Experts of a small language model: 7959 steps.
Below are experts of layer 7 (counted from 0) of a mixture-of-experts language model. Rows are named router (the router's row for the expert), up (a neuron's input weights, with its number), down (a neuron's output weights, with its number) and show model dimensions 128-255. Each number is 128 + 32 x the weight over its row's rms, rounded and kept within 0 to 255. Numbers have three digits each.
After each expert's rows: "gets" lists some tokens that make up at least twice as much of what it gets as of all text; "comes before" lists some tokens at least twice as common just after its tokens as in all text. This comes from a sample of Wikipedia text that the model never trained on. Tokens count by the router's weight.

# expert 36
router:139133148122160130108163159169134150135134109086216100136098141185094162075149147163165131163187112118112147157128071111102195111156158115118116162164170106158137123095136079129160173189131079173097107125166086134169101139120152143101174220125157085121125112083135146175160149133182147101120129171120110156174145133112171147147121179189195151072138096154142152163149166143151115119111
up0:086175170078095131123058199155062137128143147065093121112088136176156112161127172144121151134142152111132090152143119114156153163167114123183193161125110120113130075098172117161053159136097074116109103110147084121143134088141121122165091156091104137169096109062104119129135116183184136112134167095111113190168129100155100083072157129109122169143104162081169177071141094161120123190138
down0:139172198121155132207113054120199164131091181157143174126098099059123116158144155173096173082139135095187140126087094064135063162067098136181140120094143114137069123131117143121107105113126069117157086114136157173122102160091146131134146152115124164168125156147109124081124166080132076105126149120167146134169140152123092151096112088104152113136104106041058150129101196141131110132154
gets: ")", "y", "\"", "3", "4", "man"
comes before: " |", " and", " (", " is", "y", " was"

# expert 48
router:162127161142098112093169170167178153149121174101173156128107157153087173119157174180109107165153142132123139077170107166144098158164134135137095095135179080146122136162170086101167137069151103122141123162157052070122159171150133170125154074115138131160116107107192139133097110139158116077132083160104190170150164085098149082153084125187176105195199083107155126077174144135100122162126
up0:137111152145085115082073159134133159158139187108100116081140152141130161188145166138089083109161136124189124150140114177195098162140151152135175135196147126120139130097151136104126112095119090090139139139096131090196127148105191137116175134127124089088144100144137153116142117140151165174157126157097123105153190150140121143095119144151106163152159136149144139146174188175132180163151
down0:177139136132136115157153151191076192110089085156153138113110164113133127131124153058172151144119154091095169093104118182138106128051136146109084109169115073137139150155079122154114216070147116123090139113163190104061117125111096095160158177177124059107174170135109107090045147117115156122117121142105112168125155146080171151143157215137067166102145119157116119084148098078135132122133
gets: " (", "\n", " by", "(", ";", " \""
comes before: "19", "20", "-", "18", "born", "|"

# expert 47
router:112050150170089078115079104154130124103189129126145108089093092224111119138150135116132137120166181068121120122122142121096166090145121118113114093175121088150135103077089111180139125080108126097130124176181083062121152062093166096164143092151114105129082108116141094098076097109151126093096081154121117181136208127100134130135126090128068147122162129110058086086116112169198053067105
up0:147095150143070118132165138104097116104149150112111171137154085135199107159147132101116142104144096114190166169104148137123119120123128120158118111123071124128098126126101142106140114112147157166179130117201152134127188100087121116043035178136155171113118079164105066100089103193092074115104079127186101194093143104170111154109156152082111093110080090126143133076064172115132143099158
down0:118226081130113137169138131116163138160109132141142121072135117134141180138138128123095108120117066136084108065097088173094169144131205219117123196089144113101114128110139184114112149129137162165054124112129123110122123091120132138080094102125155125175107128210177126129119124130196146159157151132130157124162078144098166151084093121097095071157145158111181157105115062198147168091136
gets: "\n", "20", "ent", ")\n", " |\n", "19"
comes before: "-", "|", "20", "09", "04", "08"

# expert 50
router:083094107102155110106152183190133128126157121167152137159147126087206139130109123099134162147119112108080170105130087158131157144104116135102139110142148109157198154084171097120133059124071112149146054195166094142102168135102137128175150098071093152144103101171128146169139147141176136120088201118120164034104124148081136088108154102167167157116094124149156108115113105122164117110112
up0:105140101111106179092127124171139071157143169133167141105103126076146084085132185165138118160119084094103111151133096153103148094102116182174129105114136142193102144128114183137118167071185101084125170169113106143115146133185148128138183130092124131132128106075106108140086127071149106164108126136118137115118148177115104155121110099153129148126114105138134084137200149132127156156073
down0:095150104091154149134145091106128139139136099081140103106167110181210123085106140107131152111126120150073125163123093202136103127157167160163099135129134153129121181090109077139156105199102144138108123122126092061176173044132071058116119129136182135120131062199143145144200119158096159146178129157122127176151172077055078091102183126137149150138184145162083073139092109121121124075182
gets: "-", ":", " •", " Total", " /", "°N"
comes before: ":", "\n", " /", " (", " •", " by"

# expert 29
router:075176106096188100079146158137089162100134104096126141157095152177112162148142138144161137112072108161121126133155158187092158109086206117151097186174148092074138100180124148109113162110137129114131110143183147135169157069130185117111148177104139189090190183111168164053149201194074182174195119121120128104077170106113139167123145095148170160075144178122125096172110155122103143130084
up0:085115103095069084081134153102062110115147111119124146134141134137145090075121126109163147082098117171139192116114137124128132135151133068185179093160121151123155098196112087134137114167104142092177082126130155143157122180119145114096107156074139160123119102096125122122154129118146092105120094094101138159145148082195064148135099165159126159119120131171149131160139117159134076170131
down0:209179119108200139079094158179134092135102089146127134073101112104190150087128109120141124111151112044128123071175117155118095075185132159087104087113180132099138161138138162126162175191069161122062110122150161193129165134067151097117109071079104118138113125133084147092151196138139107100154177129125161114137175126140118109174208127160101152114146095078152108074146140127121130153147
gets: " and", " of", "'s", " for", ",", " or"
comes before: " the", " a", " his", " other", " an", " their"

# expert 65
router:157141061150053110118100129141126117155116110115123196153167106117178117110104130082111133103150131200148143094091099141114131086181104107074176144066154147189129058077117140177129178121112086130134162133093149104129144182169199214087068148175151128174141169133089097122146149131152107110134082149135121133157144163169125143160122171100100099142137093167114180138107151094164159155126
up0:141172162145075139069149037135165116211097112133185093139153096060141137109160120118143136137155136118167149108100168127136069128154151131201132145141137147077063118134144145135128122115097170123147124133106159157132124120148139133150160196131179135138140152113136119188175122126132162116143114160109125173146142125093189158132134177183118184115162124119131104123117096177169152123111
down0:146109108141127163075144191141162162124172065116152121188153092178086169059191147168100154149133146164174098119150083153153147136071104134068147167125156138235135074093117084073161165116138120107121121112106098147113105103090090107117122106100145133087157082120155136088129150175171097133138121139097140136152160173103151102139189141081083102152096078074114144166178109087054082151122
gets: " ", " January", " August", " October", " September", " July"
comes before: "20", "19", "1", "18", "2", "10"

# expert 39
router:079183142177143162061135150115176107127115105100147141094133159117143171144163129163089077143112121185153110109136115128150076087111147139108089174195130131128140148159144099112150150137106098156134178079183121095169091150095105131153186130127113093054152156086141148135150092150116161125174142144083079161066113125100173137152134160166132032136181142122066096167152169173138110094146
up0:084192077112130109120136173097166161145115164121176173153064157094105185135162162116149116119092155168082119145131155075132157099153088101118167197125172148129127100146147115120139156124118082122154178104159116079108096139096163146119130150159116114149174142108110176134136148081122143145188178095115072121129230058140063094127128138147154123186153116141142159076052182162126112104133
down0:131171098165129102084099129118109125099080129137108124139213143202136100122062098154124158211151146140180117188151115130093143093098072119132151112115163199148080125110165119133075084163152066188093127143183118120154122141079142104099140181157118073109149126154104131132120154117126108140149137109212076155168128109130160151132125137133112121119200174126163147108131098128204120157114
gets: ",", ")", " |", "\"", " in", "),"
comes before: " ", " and", " which", " who", " is", " L"

# expert 79
router:109100108121070137106177119134143167049168146132132106148135179127143128105125113099132135141101171161116174126117141133127146095192141118115108097080166136113096160075115087138161107081161117153054143072171117158162085061095134101119214113082105136150135121120094166120111169141149158125066184156137159074108085093110127105152157091084145158091062131182117087173106127150137090174131
up0:168091136092085108051080090056120180182166110131130152170079094118121151165127156189164116214136167148185126147122148139117122147147130185059118142074142106111171089157155121057099123099159146155066178117072158099148122106084153165176113110105163088170141091105122108153140090191102151145168146158094070106124143201136149147139127126154134142144080113095157106196082075061117125128174
down0:143099124084180110123183163145132157174102091191126186120165111104110088101162168129143104119159177116125115176172121121128125170087134101125112148132113184184171207072160111154147165146123072153142119150110124156120124168122091173097156173146162075137143161121091140128168053088100155126113118228127155129194104190102150132135058128145136106103196133120096159148151148144186149137146
gets: " |\n", "\n", "|", ")\n", "=", "\n\n"
comes before: "|", "-", " ", "=", "==", "==="

# expert 43
router:078097162079072141127170089092093138113127101100085147153114151120152149102166142090109055170111098117149140190120108159115151186093088099129169123126126127113132150096137107121112040131087091162198102145183143153109131070102136173109124114174066138143112088122082112129120153112119174134070126115163086046146108176099125137128117108163157165109150110146179168125073151154176127138177
up0:153137066181146080127140078121071103129165200145078123129104180093171149129160154133099179151164109132183105103165164146173138101150087112181149128124159140174024181058089137150065155110121151130136125172166145112094145103142149128181075115158108146152164119174134117161146098119113141123056170077140137126151165160189097140132148070137108159147108142130135152122214123142151057169085
down0:110111114130135157090077094117100078120110148123141124142128142190144096128152201118134140179140117099131170145157152109117163171098127123125153126113115115175079164061161086139107041070121161104148092096146141164114111149091131135121192157111127163152124121151092087135039104148114108068163126178048118138086071115143117125178092139211198099112122153100160145108107149118088103122072
gets: "|", " |", "==", "===", ":", " Party"
comes before: " ", " |", ":", "==\n", "==\n\n", " ==\n"

# expert 0
router:086127129141105131100138098107133143105131120161102127107228136200100155095175069139072129150138120090118072089121147108137114148147158092111141135110164117133065171115189085078155173148150116156137164112177159144108054118111093156145149099085129158141147145191111066088122160111089129151098143095158147183164083143146159143105116106158180166105182116147132163171071070174069105109130
up0:082118131111109108122163120177146136103147132084162170129196095153148093057139135169110139091112158132128100125093118141172128149150144125072074096103159090183113157111167141150134155134091152071127118164091134067110113152113082147189072141153148124101145120129124125229164130111121106053112155064149163163102111113188074126145086118153149101174076106140135175130072123114162159142138
down0:233183084120099174079151221161110083138118166190123153107134129155098148153113174071098090147120189157147128079138114141132118100097094145088155164094173104125106138206196133090145118115110131171120140126179091131112166122060148081165176042128104105144170121169169099089126089116113194147133148158180140100052125134095121135121106203098129093108089126171146107129134131159192106125168
gets: "\n", " |\n", ".\n\n", "\n\n", "==", ")\n"
comes before: "-", "|", "==", "===", "The", "In"

# expert 64
router:151215135089141090130119137101103151082118187112119142116096156107127199077164168159179191122106117180109127160155099153139126089149149100146151161118135087155129176140087122054147158133104121086125135168150120151122134117108091148123133108135134120080106095090160117114186108086102087153143157178112154137121181141159136131081123152104123137173150094109052119110112052142104137083146
up0:108177111113068096159130129147119091097132177073130112133120094136100164139084163139173157120196173142078115087123099156098084087131116109128099160145136098180111124134151114097154121129088102169142095188149090158144104079180138075141122160150102123128103131172184145116149179112065109100110186112126149102111107069083106116117113135038120073115135077172101137098148139033126122153112
down0:138059097102198166140112071124173143161142102165192127125108125090092114094142122117132070141136204095117139138109164097128140100132120105148188153110157109160180122097044114147143184118140106166108172118114080073149129112118097076115116142190135108068124090070131104092096084143163136090121156143069125147169172151148150252176170098130112150134077093109095117094113161117156169073121
gets: "a", "o", "i", "ar", "ie", "ia"
comes before: ",", "\n", " (", "'s", " de", "\n\n"

# expert 71
router:131155079127148105113064135116137095118182146103102133146109144129083139078129108122187055180143147149114140084100133182109079090194154117113088096109129121136139139172088095151167106087155124142144108101118142053143154210195161119114120169121132066166143053175127135099126141127123119131166155086123152079155113173085062164166137093096096113145100144148122118120143161178150154113160
up0:064115164081106186152114167148159097095158163106150140123126119141160159137126162108174110159092087147102114165131178149090155174091113148200133075134123119129129190115140121121092116081169169146143129103136133094116119161161151092129086150167094106151139090128168141133132165087104133187104154132203128144158176062116151082139136165137133124129109133135148128108153080103067112121087
down0:131110106173185134175128125096179104158191125096110178184149089090167174097139151084112114111130132215133150135133177170105079110162160189101078157168091134070140171167095191158140133157113151104131114113153093111095142157102152100137108124159149167099070157169095114110201110166116122166109124120074172109121127045164128136093126121164164170143090187118085122110090138134116160179175
gets: ",", " as", " by", " with", " to", " –"
comes before: " the", " a", " and", " well", " as", " an"

# expert 25
router:133100148103083149176175137117124117098139109093128116130156154145102164124162164083087137166058135159116129144130147171118106130145204112158146103145140139127157192159157102191112163106103137170099080095151110152064096097064090108079115128131117091135115103154097147093149078093077159104102103137092099126128113137138165152138096142119160159088145156133077097145141168157099156103162
up0:092155154128113136190126106122123076168101118135128128157116138123093134183126178123118168119076183169122131158121161106136086117126126115174211110108138138087080142138158048150097113135125143177135127152143129168130090158137097102150118156170110140080064083066130134098130111151064095126187106170112113124162104151152191095143142131084199088173122122178130102157083135095152175161112
down0:093151153092160103141134169161108152140140092140136080104172147150120129115137104084123204139101116101130170201114113198198167090162145123126143125138184100189115044145135136156123086145125106108121130117076143140122134133140116131117074120119132082121149135109075125104085166174187153178162072058134177123131119127190114049149137130130130126108101177134119159065136161070111122090082
gets: " |", ";", " –", ":", " -", ");"
comes before: " ", " —", " +", " \"", " -", " L"

# expert 56
router:091154094184128118113101160163111129102131094144114159147103128125113094098169070096069084158113142176106090167152142098111190195139141100144127168149154178208157140112166130117153183122101078155184095191079127132065150116173159150191131120118080129156129104084129135163198109089112108142138148171091134129167125090123136117132163094084110135193094129165123159099151141121128174112180
up0:138112141077178079152083148068111160117174109152045127098175131211133077145136110102132142140112161131109159096097110102091115154198108118192088129100193148155102162135121117127096113055110118156143104102130111047110154098157105150117122103080130152118147125121175079159053138116120152085170143115090093083164161130105089137096133107084140051123130173076143110080121122133107157105056
down0:140161154096115112181154107142095084174102138180157124140171133081096204105163154178114161126109141117142080140132109111077204128095135084111135139148115173083120111058104133153126107114148155150102104165101122095187141122112138209160115077094160100115134135137190136133168151112123177111132200101096123090126137147127129096149146123155176145190080200131092116097099134098125124126124
gets: ".", ":", ".\n\n", ").", ".\n", "-"
comes before: " The", " In", " He", " It", "==", " This"

# expert 78
router:135108141118190114138189118159116161122139105126122072102121185186103167142120150144141089068091122080122074173108095126095105083096115174134087135078107102118160145184133120143106179149111108139151161156132087139097089150101092154074103135119128122186084148125094089172141100106099062051180124105113130089082131161123121160044195132153144076147087114134143079136173180094122150168148
up0:138096135108149178126148170131142104102170136164118135155133158185102155134092081117082137136155145112144103127124195132044065138207115115092140108135127125123105119157062115110134119177192113117152155054133098138072114130132129128152075123162128124158140145091097154160102147143096090175178074087119105176121163117160096163118099136093146012136146121131109075110156148187145104102150
down0:065187152124106157122086152054173101158154111150089146063092143142073137147164152155136141121115115124117048106165155111135174168128182156122111137164172164161198134140153152087135105168132048177144146088131120138097087099141162180111131123095160161092175080145079133062078109100123068191121119106129157112169103170116164134158108136167154091094118133097123145102141128136093118060071
gets: "1", "2", "0", " not", "3", " to"
comes before: " |", "–", " be", " /", " not", ";"

# expert 33
router:104176149102117086089148163155161182153127100060136113117101166164069149092129125123076090160122153107149187135138087066161072116159109098144100141154174064110116095152157114116127136075165092110139128157138074126112191114138149181063119114072130104158102127092130133100044117131178146104146076134088176101145150104105160097126125139122130086139148124135121151146170164158095123199070
up0:117126103097154217124132137121013169136143172196182095116095092157143196116091087161165133163153132107086086135104129107151149155077104185133129130075093124151031118123153142046111147151131128154109127095172147149126121123161113111135112148114109113169102140140168089118193154197119162144118145093177151096127139131142104112048124114112148140110141161146103176121149143141123088116094
down0:092104173146168112066103142163071172109116083155136116138106134115163174133142090081092106143136084095078040155128111101095126089085102125118184136169085152137103124109077184075107070140097145109128039163097125129122130158118133094122124086074085146106153135152078125123137100118043140112111192128109125132138171088138137102135115106138101135168133133116198122188131089071182171113139
gets: " ", " (", "(", " $", " [", " \""
comes before: "19", "20", "1", "0", "2", "3"

# expert 27
router:107116117116155111123146093085158120133113097079151054096125096165145165118060133153167106072108084101124104124127161136091117142113130116123123061120118071108109116135117141139058056157189109128115160166073155101108182120105099170160121105165131165140185103126102090117133112130136091186145146139164108095115114054127140129157121153119072137159052182162144068102138099143104116162120
up0:168111071098166124118134160098130107109124114086125090128112122090083132136059156151075140116089153081142120138129152133122126089082158135138181145109107114168153164161171093087125096201116105118184129152160125136079114126178142144187124069172195161081158147105153101125081165160162139117108196130202113095147194107128122142117152087171086165093115071137122162150115149180071094133172
down0:151100070104135156101114138122126121125161149135172099167065166135178139101112121156122094083116106138160122199108172117102146095209118114111093069145161093114137122163102085143149112162115164113127177116076154140162107139187109130146134134168116072158141177129098111151171082156170152087166133102123096089128106091118128142148170170082117122155121140147101083146181102197166128160122
gets: " was", " to", " is", " were", " had", " has"
comes before: " a", " the", " been", " be", " not", " also"

# expert 49
router:146095174128108103154152111149168146132107097118124178135173181134211122080073178076109159122100190106107156160166135097107154099024102098202207123093186132096155097140152107161101138114121142100168131159156133116079181111127150165093161111163104125160128157107131138146087154107168124138057112117166151096163140120128161088153175112129130140123114143127110140148070154086160140124085
up0:060142159103177145125120117101105137172160154169131117150088179144176130098157166122134170165121112146108092080183149131100124124100154171204111133146169017149103123111137139143111104122089173144125150153191122090128106124076112157106136132178116171141169134127143151213140159064097136140170144092103078101137166161127148127140150096065143077154168171184146141088141088095121132135166
down0:067123160162132080160170113152127139095154133166201160190171114123124155135114153144165138115148061084055092160168124134133125053115136161134132092092151187204137120132136147076103119127124070090128125156159112175189087073118170114094130080114091154172117120108153086126065139088142144112112190080117067110152148097142102150112161119121181125121133135056142096118143193160150116172162
gets: " ", "–", "20", " September", " October", " April"
comes before: "20", "19", " |", "1", "2", "3"

# expert 34
router:107161094126172182153135080103116115095176133091128130181133138172143148093136144105112142083079105097177147139176151177155099105127085115153137123120178121117109126127149123144132108101157093118160104137051107124162103145081152127102079183103117113141172180136144180070090085117164085132132082069150106127112102123100148152147143139156091133118065205169119076157151145184131138144184
up0:056129108123144163084085135129110164103149111135114068108117095121092149125131123151126097155123148162109151163135116145123121110069125119107138143119146141082111136092184132147089228103117176103179158178154100128124127152134099102171097090159171137074126083155137080144139085149142152174112153108121110120107121163104050100158171107153166145121134125100078102113113061152166151117178
down0:155152130138100139182125155106125131155123197202063128091116125065112063165100154139129160095123120133127109135125138071094080106161114181154106116124124144114152148174111159133118139116149125079140186158113117122140143118155144079137077042092118146126088146132132130103191135095166132114177144076145087151071126103061126119127091096137059130081154135123132131124118145101149095096169
gets: " to", " on", " for", " with", " at", " by"
comes before: " the", " a", " his", " be", " to", " an"

# expert 26
router:183134183141079131043157101094116114122138163189173149033073066077138211129154196091142099109163114171102145111150141108177108115110120075082139136128091175150153174146160099103118146139150082170150118164147073108165105139126100107147168123135158157111102109142146169171089095111113112111089125138121137084111138168164130188140156200147097122149103162074129086170144070182100133118134
up0:079097130106163131100059147120170121102158067159120128127117106142133169138144126145152150153092095093123138107216152150146122115144092165111140114201109086161161097152086120161113124064101138115106125107124132083160080127070123152177062168099081116128157113097144099146077153090101100183099110105105195151190142081129140106125118094118110143095071144069157123171151144117143134062131
down0:171079115091092108169177073112122187116154070113114136083119126111074079119105149118145154122103116108053155183115120101191080088100166097121184095099114112162163188118056105171197137101165176107129085126124102130142133135128104143145096134135122097143069124188103183093059088177092150059136120103063163144058097128133136144131109102109126155134127149140165119183092154137095121160153
gets: "in", "us", "ine", "i", "ie", "a"
comes before: " (", ",", "'s", " was", " is", "\n"

# expert 23
router:114155136076116110112142099132114074148142114082151123091141116155080126141152135100077085175091145168128186128116177129129091138163131132118122110155166130049164207161143086163065144113083157085162171122098119151068071083079186102114115123118103116121148117136088177141143089150082161117095120151138130082132146127087171165131160149131112145124146155080087160173157148140114177128119
up0:156088162154095114113130147106170117156121153113113101135125153120123158101118098090104160099096119127134140130143081134154191174178160075130144070118159104078136137105137149126167126129109128119129177159116153093131118130169096171094122100079155161048081127171159156155110134122142144084143157124177146154127067078078160076146144145137104111121163076166114141149147076139165200102147
down0:111113146117160144120142149142115145136172117089117101132104121110115198110142131104164117113129118128140131117127096136139198130177120161114140143136118131132161140159119147149107106128132187133131071122097067112116073170165109099077072161144132149142148143163081121097107132133105106125085151171066152068055191134139089126160130104147158174176131120089082141138113142164071123038168
gets: " |", ";", " –", ":", " -", " —"
comes before: " ", " —", " W", " —;", " L", " |\n"

# expert 11
router:120070092147101099170171122166136092093090114085124084092159097123124125132078122164153121129152103126142152093105168086088173170096150090156150086128156134147188101131040188168134160154131171070170107100092188113109118175103182097102161145127153172164124054142082159183152099121135154079090162079166152174180135100173167166161123140190155179149052084132115186144156064126143108103156
up0:101166132152097145119137120155091118104160131170141084144169137100165136143088087106138140105125156107081136146134115136149121118140150192117144106081131147128138122139112175166145079167069178166115187136197139148130088155071155115175160079116121049055162107117089144062144130115138104135155131152142099132106152113113149187182143105122131131106157119120084054089149053119190153134106
down0:041159131121172097148130157112086147091128107079103103138157113147120099118173124109108145151086144125104087129066112149133102146071168163147110106162148113161087152118074098123133124061096157095100106110129172124165126134047117046199116123142134131122161136125093156058104117126052137201144130178159134149126106121124174160140112076183201179096150128126156104076117151065124172123136
gets: ".", " ", " |", "–", ",", ";"
comes before: " ", "0", "1", "2", "00", "3"

# expert 22
router:172111128137122116206157138151173133124143139115141128151104132121135165090184107141152108151090175121074056089065105129173083149182157105056101146139157160123129101107121132187158142190087168093077081108116097173092141154131148145086117107146165139107130094104109130149155086128101149120140162115117099107127121165133134126146108125147135140075167147193071140108149183107198075103147
up0:116143174149063096122079199143149104124155202149188125124136086116107129144186118099102194086113138099087120139124178159134125079123082199095109183095108145104095112110136099154177183127103112115100141102153129139159126196155065111155163084129179146067132134113129133106096108097090122108163080140088133107151130139114165073136108155104077091085107137071112100136086155131170115111048
down0:144136139154114147126146105133176093126138154155159149076167136133105172078090151140083072142140138195112109102089135131143069153152120146198139161188090114128159162093124143142120149143149120152128132193119123123144183135142172103136102091089103153132148136170122164112086121104191101107187149166172104082139082147082176141186181140129192161083110070164029158099168107130048174078159
gets: " |", "th", ",", "st", "nd", "19"
comes before: " ", " century", " —", " place", " but", " +"

# expert 60
router:146176227076102156143136087065122108111102088145120141098097107155117129203156124152122162122163076175108093062087125095124097080146125155065130155210117165137161163155087135125106177110122154189099170156146102109095145182096137124066100092134159110141128112122148102074157131144098086128136126137113119094131118188129160174121139145167146143099179163154088122162159166071165117079167
up0:141164158216128129138104099173170087148157123153116117131113143139188133103112143180124105155130102127131082112101177107097084106134087146063125137119093163109053081103152107105073146097140135156221113144108126173115175127160109141129160125137161142114173145142171110178082089110118170113129150094163100162130111157096075142136101103107063104117160105168076159108134095107078073111110
down0:169135103150123096153123089113172143088170118099099168105151147128031131116163110048115122132169078179127143124118084125061141133180134125108093127198114093126178153085123146078182077158102149123086140115107127128160070141103149077073124155108089110180133080133171108105107128138159109160110101092103137110118128096122097117113096127154114095140169128091138147142122119090153184147083
gets: " |", "ic", "e", "c", "ac", "d"
comes before: " ", " \"", " —", "20", " L", " MPC"

# expert 2
router:089127144148138099086131103149097132186091100166137128063110181144103136077079082095150091134108180125207137193122116159179175177148152119137114181074175080147145114177139119165143080105137171118102128111105070093104095103108170095120105137177069074141096165105092161187147101136121097100133115132124132073176153158130106107157145179151109160123079085121097172087114126121143160138080
up0:148092156041145108160140138107117108113146116114127167165087121186092181125160065123098067118142175158082125125110114142035106129126098113105098156161099137092165105125128138105116112233085075113114133143138101146118128107139057114191094111114067085137187116098143097111156129131122132123090163107124044142134110082126147090104111178148127066088104160105118107146120156173171100090135
down0:143146160153137142143200214133136151132156117190157132144123096096126134146064112160110120138109125159134161145148150144112201115071169138151114150177115152216143107135201134058124161182086148158161107185135121169156125081155132104108117142056146094182187142141161097124132162101096119143173128136121135125122117084137070129108126122164105137130173126138156140114044149153154126123182
gets: "0", "1", "2", "3", "6", "4"
comes before: " |", ".", "–", ";", ",", " |\n"

# expert 62
router:133190111125156132105076187102117144103105122078107154086103096121148154113103135130149095136123129157157163117159148063155127118195141156146102129147131068137085091162114158078124172104159081134115173076125131132187142161077149147160182097122125114121193166158166149100102111177157175186173184086116113081087084102122147152172139093099097064098077148113088102139121129154080054064114
up0:170097180137162134169162186115172132150148149130116128133090104138170132097124149106135092141078130128136147111143101089164171131183105168141098147110163122094123159099096199140161076136153117120138147103163122109126063102180149163182096157124140142139154078125126081085106126152174156136142170131131130100195141131123172096098151193055186101113116130061141110096083174122085131108071
down0:097146134159094143160209161073158118109065121158104125102101174098137182126169116143119114150174032106156123155166129089106121127164095137144082140104094094123144134114156129130140128128126097140189159163146106137098090149096120115121161136144105208142145141098181113113118135031100201117094137140121101160134157136127159166170086100150159094113130126115107152067105100182187131120144
gets: ",", " in", " and", "),", "\",", " is"
comes before: " the", " and", " a", " which", " but", " he"

# expert 10
router:183141149157158118136101133160140079191102162128160129054128104092161148136084152130150142148116162110164107138138103124138125097115072163169156081079144116176150121100152163102093127082168066193123150143110167124123159199130146166141156087165168082127168205139173109120114099122166155206141165093161095155152148150142133103127152170097081075126080096112133129097159159070129092104102
up0:076065085066188159095108137109135058138115108156140119110127131144088149154176066108171101108099106133111150111196128164064093142137146145146094128133135151053177139079136120156138126113142116137137119179156142129150142076163067152151180111061122141111131130098089131102162176107144122144111123073107115126129126135116139179154107138103134091139116197161195139151169121082153102119130
down0:124137125090147099175148177082131126174090112128127144141116101128144128113153158126136173138133169095149116192052123103128169172191101138156134115136118126129121071064195085135090096072060099113162150141136141116118168160093150185088140108141103160147100166100170076092081162093106092116169117101157037098156079079155105119167108173129113104121145106098134168139093093121166193106153
gets: " in", ",", " ", " on", " at", " March"
comes before: " ", "20", "19", " the", "18", " he"

# expert 70
router:071146081136115120170123164169173171111086119092141097093106139149083176081103108103131096183182128124118192120082123120172087185170110109086138110125135099131090100177054090160173094128099158137133094125105127111087162146127153100103142157124095138138090126133090119157137112096147120061114108103111144165184171188135100124090146142128143179142085115158124133105165093125124170103165
up0:161110145127088116159081084150140118127135102145150096162180085100119110136157136102093129085135114152130131059091159079123071068138179110097124098095113092114098079135122113153074155117148147154106156097088112112073152100152107118162158151130141107108179129117127160126155147120108123112157107063218055108129128170155208126118162093098077157107086052129132182152117169130197163085129
down0:152153134162143084117108120190164098112153093163134141129118161136158116123034109147067190107094138118123116117096170130146111142137167098160149112120126171131133205104130121106110200155110125136162133083192165131108151105126081103126172139151172117122107190170146115108156144120129084134136115129097094143152120146171163141139172133127129110187130145100059155096117103165100150108155
gets: "0", "%", " ", "′", "00", "50"
comes before: " |", ".", "%", "0", " |\n", "°"

# expert 59
router:129076119095097123136132108073138184105153104192122134157124055123223127091093088070099156146108108099172181092125113167117201092131119096167203110145091154103130126119160143112128115105095127138134100188116150127093154142078079105134129126085123116128123162145110176100149138105134131150118167172146138088133072173098204105102129085068142185076112150133157084117070151106145145093114
up0:172114119131101150161038092081119126153134106148120115094123102130127150140114120131132144074181109087107198086148150184130128115064154147130147116121127189073107131108131129079138106173122095119183109080088157156092090148061112146103102144127123067182142158159095184119120119119094174120103178088127129130118096104153183144090145097082108109153134113049178097120122123129116151104087
down0:133138116115135137157161118151106087104144130128104180147127113206151165111179132097112139106086062144066105130138127158109109103126141131144117116151142122168110098104141160104121119068162126169147142144157119186126106148131103191183118129152125182090146077179146163161144144094094124183119124140162087072084152089159111154113170099130111113101137058144191177104102126141076097113122
gets: "-", "|", ":", " |", "\n", "="
comes before: " ", ":", "-", " \"", " •", " Total"